Weights of a small mixture-of-experts language model, trained from scratch on English Wikipedia.
Size: 8 layers, vocabulary 8192, 13.9M parameters.
Experts: 64 experts in each of 7 layers, 64 clamped SwiGLU neurons an expert, 4 picks a token, a softmax router, a shared expert of 64 neurons.
Below are experts of layer 5 (counted from 0) of a mixture-of-experts language model. Rows are named router (the router's row for the expert), down (a neuron's output weights, with its number) and show model dimensions 0-127. Each number is 200 + 20 x the weight over its row's rms, rounded and kept within 0 to 999.
After each expert's rows: a language model's description of what the expert responds to. This comes from a sample of Wikipedia text that the model never trained on.

# expert 41
router,183,202,179,217,224,196,224,178,217,188,175,205,191,201,237,205,213,183,213,206,170,219,191,201,196,208,216,223,170,215,229,213,215,211,204,201,166,225,227,176,199,168,174,183,183,189,222,206,194,195,193,203,169,246,258,189,210,191,183,205,173,204,195,200,202,197,175,193,223,235,225,175,185,209,171,215,222,161,217,178,205,190,187,185,212,195,195,205,171,219,213,180,229,175,156,171,234,192,193,221,198,187,219,219,170,194,205,197,197,229,226,209,185,216,197,207,233,197,199,206,192,235,208,243,232,225,200,184
down0,215,210,205,194,176,181,202,218,190,209,225,186,171,218,218,203,204,237,198,237,232,210,234,197,230,198,192,180,236,178,167,211,213,173,189,179,171,204,230,165,157,218,232,222,179,192,187,215,209,205,189,222,232,173,172,205,212,198,220,222,201,218,194,176,192,160,186,184,208,212,185,199,180,195,171,187,210,221,222,230,150,216,217,203,201,233,176,222,219,230,194,222,219,227,189,207,196,225,203,187,216,197,179,180,161,192,214,204,176,234,218,210,185,189,213,202,181,196,170,219,209,205,207,202,171,207,203,198
Sentence and heading ends

# expert 62
router,189,208,220,201,192,186,181,233,199,199,178,192,181,167,196,219,227,187,206,174,196,207,197,219,226,179,207,216,211,221,207,165,184,252,191,194,224,201,185,206,194,206,229,168,208,215,172,222,201,183,217,201,184,189,198,225,217,222,191,190,245,235,218,210,197,192,189,180,180,222,210,202,199,159,220,155,197,236,202,222,220,216,208,209,233,215,204,210,205,225,209,215,204,194,176,210,210,184,194,183,211,172,208,259,176,229,206,183,202,162,214,203,186,225,184,181,166,241,186,196,170,178,204,227,201,180,202,223
down0,174,188,209,202,207,185,198,185,195,209,179,201,199,219,216,183,211,203,170,195,229,194,204,204,159,234,180,189,228,232,205,171,178,227,186,186,216,196,211,184,182,207,212,200,224,200,218,173,179,170,239,217,200,190,205,220,195,235,194,202,174,205,221,207,174,205,221,170,167,218,221,221,221,245,200,206,171,216,207,207,204,211,223,201,181,168,227,226,167,184,188,183,210,219,211,208,179,187,215,178,203,223,185,185,224,215,210,200,193,252,226,176,212,228,216,206,223,185,237,192,154,189,173,169,210,234,202,210
Determiners and adjectives

# expert 10
router,184,173,196,196,238,209,192,229,214,189,182,187,206,152,194,211,229,181,199,198,196,187,238,224,238,183,187,218,229,172,197,186,197,218,171,187,235,202,212,221,185,216,204,174,219,198,209,208,187,184,192,192,207,200,209,217,208,227,191,184,221,229,205,235,218,233,175,213,166,211,220,192,208,208,204,177,189,217,198,171,198,187,188,205,206,186,191,166,200,204,199,197,176,192,189,184,230,206,168,182,230,186,159,244,194,219,225,216,168,179,190,223,206,207,165,225,198,249,215,191,174,198,158,189,205,189,186,232
down0,174,200,167,176,210,184,176,173,206,250,175,201,196,192,190,225,187,221,196,191,208,198,222,184,175,224,211,191,234,199,168,219,186,217,217,179,220,220,186,211,181,203,197,206,186,172,198,167,187,206,209,205,183,246,206,173,194,167,195,237,222,182,193,192,230,211,191,169,186,224,171,180,226,184,162,210,176,213,174,220,181,230,186,206,169,175,209,175,168,209,188,210,190,177,177,226,214,231,205,185,198,194,201,174,178,191,197,210,214,217,178,207,224,200,204,194,206,222,236,209,228,193,169,199,163,182,219,224
Articles and determiners

# expert 18
router,184,243,198,189,170,162,223,187,222,180,212,217,217,204,194,201,180,204,173,167,186,193,203,178,213,182,190,215,209,212,211,202,177,179,200,183,195,209,222,209,215,164,195,225,186,197,211,216,226,178,221,221,197,214,215,234,210,220,167,186,189,210,226,191,186,219,212,215,215,199,189,182,253,185,201,209,172,190,208,190,219,192,201,215,200,170,219,160,198,186,213,160,191,237,189,200,243,192,211,196,221,201,193,227,216,219,220,223,224,249,177,192,173,188,215,167,219,230,196,203,239,174,204,237,195,209,226,204
down0,184,178,205,227,212,215,206,207,222,218,146,227,186,194,210,226,202,210,219,191,192,194,199,224,203,196,217,195,216,211,194,164,207,168,204,194,239,186,189,185,188,175,182,170,184,184,205,190,207,192,204,206,212,187,198,213,168,219,181,239,183,209,218,215,205,192,218,205,209,187,174,192,209,241,210,233,196,239,222,233,240,206,191,224,174,195,209,161,183,217,198,209,169,199,182,186,192,180,248,217,221,203,188,203,226,190,162,186,223,236,162,172,183,178,172,204,180,162,199,215,210,190,204,160,203,198,207,207
Structural punctuation marks

# expert 52
router,175,226,184,212,187,170,202,192,205,220,160,190,179,204,241,169,229,173,203,206,187,213,193,213,229,190,224,213,166,218,208,215,192,183,206,204,173,219,222,151,210,165,181,186,180,197,215,215,213,197,212,212,200,224,237,200,221,219,154,191,172,207,235,197,190,183,196,202,223,216,216,187,204,197,194,212,207,191,209,200,220,173,164,193,229,198,204,193,183,189,210,199,220,172,162,216,240,180,186,225,188,168,226,233,166,205,216,179,163,222,184,214,185,178,213,204,218,207,218,195,188,204,211,233,228,206,217,209
down0,200,221,207,203,195,194,202,198,226,215,229,202,161,188,217,229,233,255,227,218,173,216,216,199,186,201,186,166,205,168,170,191,182,222,189,198,179,207,184,199,182,186,260,195,171,210,209,197,209,203,180,207,203,186,223,183,227,184,223,203,168,243,236,180,227,193,200,195,169,217,200,206,191,201,192,215,234,207,168,173,196,197,203,182,184,233,163,234,202,190,190,220,224,217,207,229,203,198,205,194,209,191,189,170,194,215,220,202,185,221,227,216,152,204,198,203,201,198,166,191,206,203,217,184,201,188,202,238
Sentence and abbreviation punctuation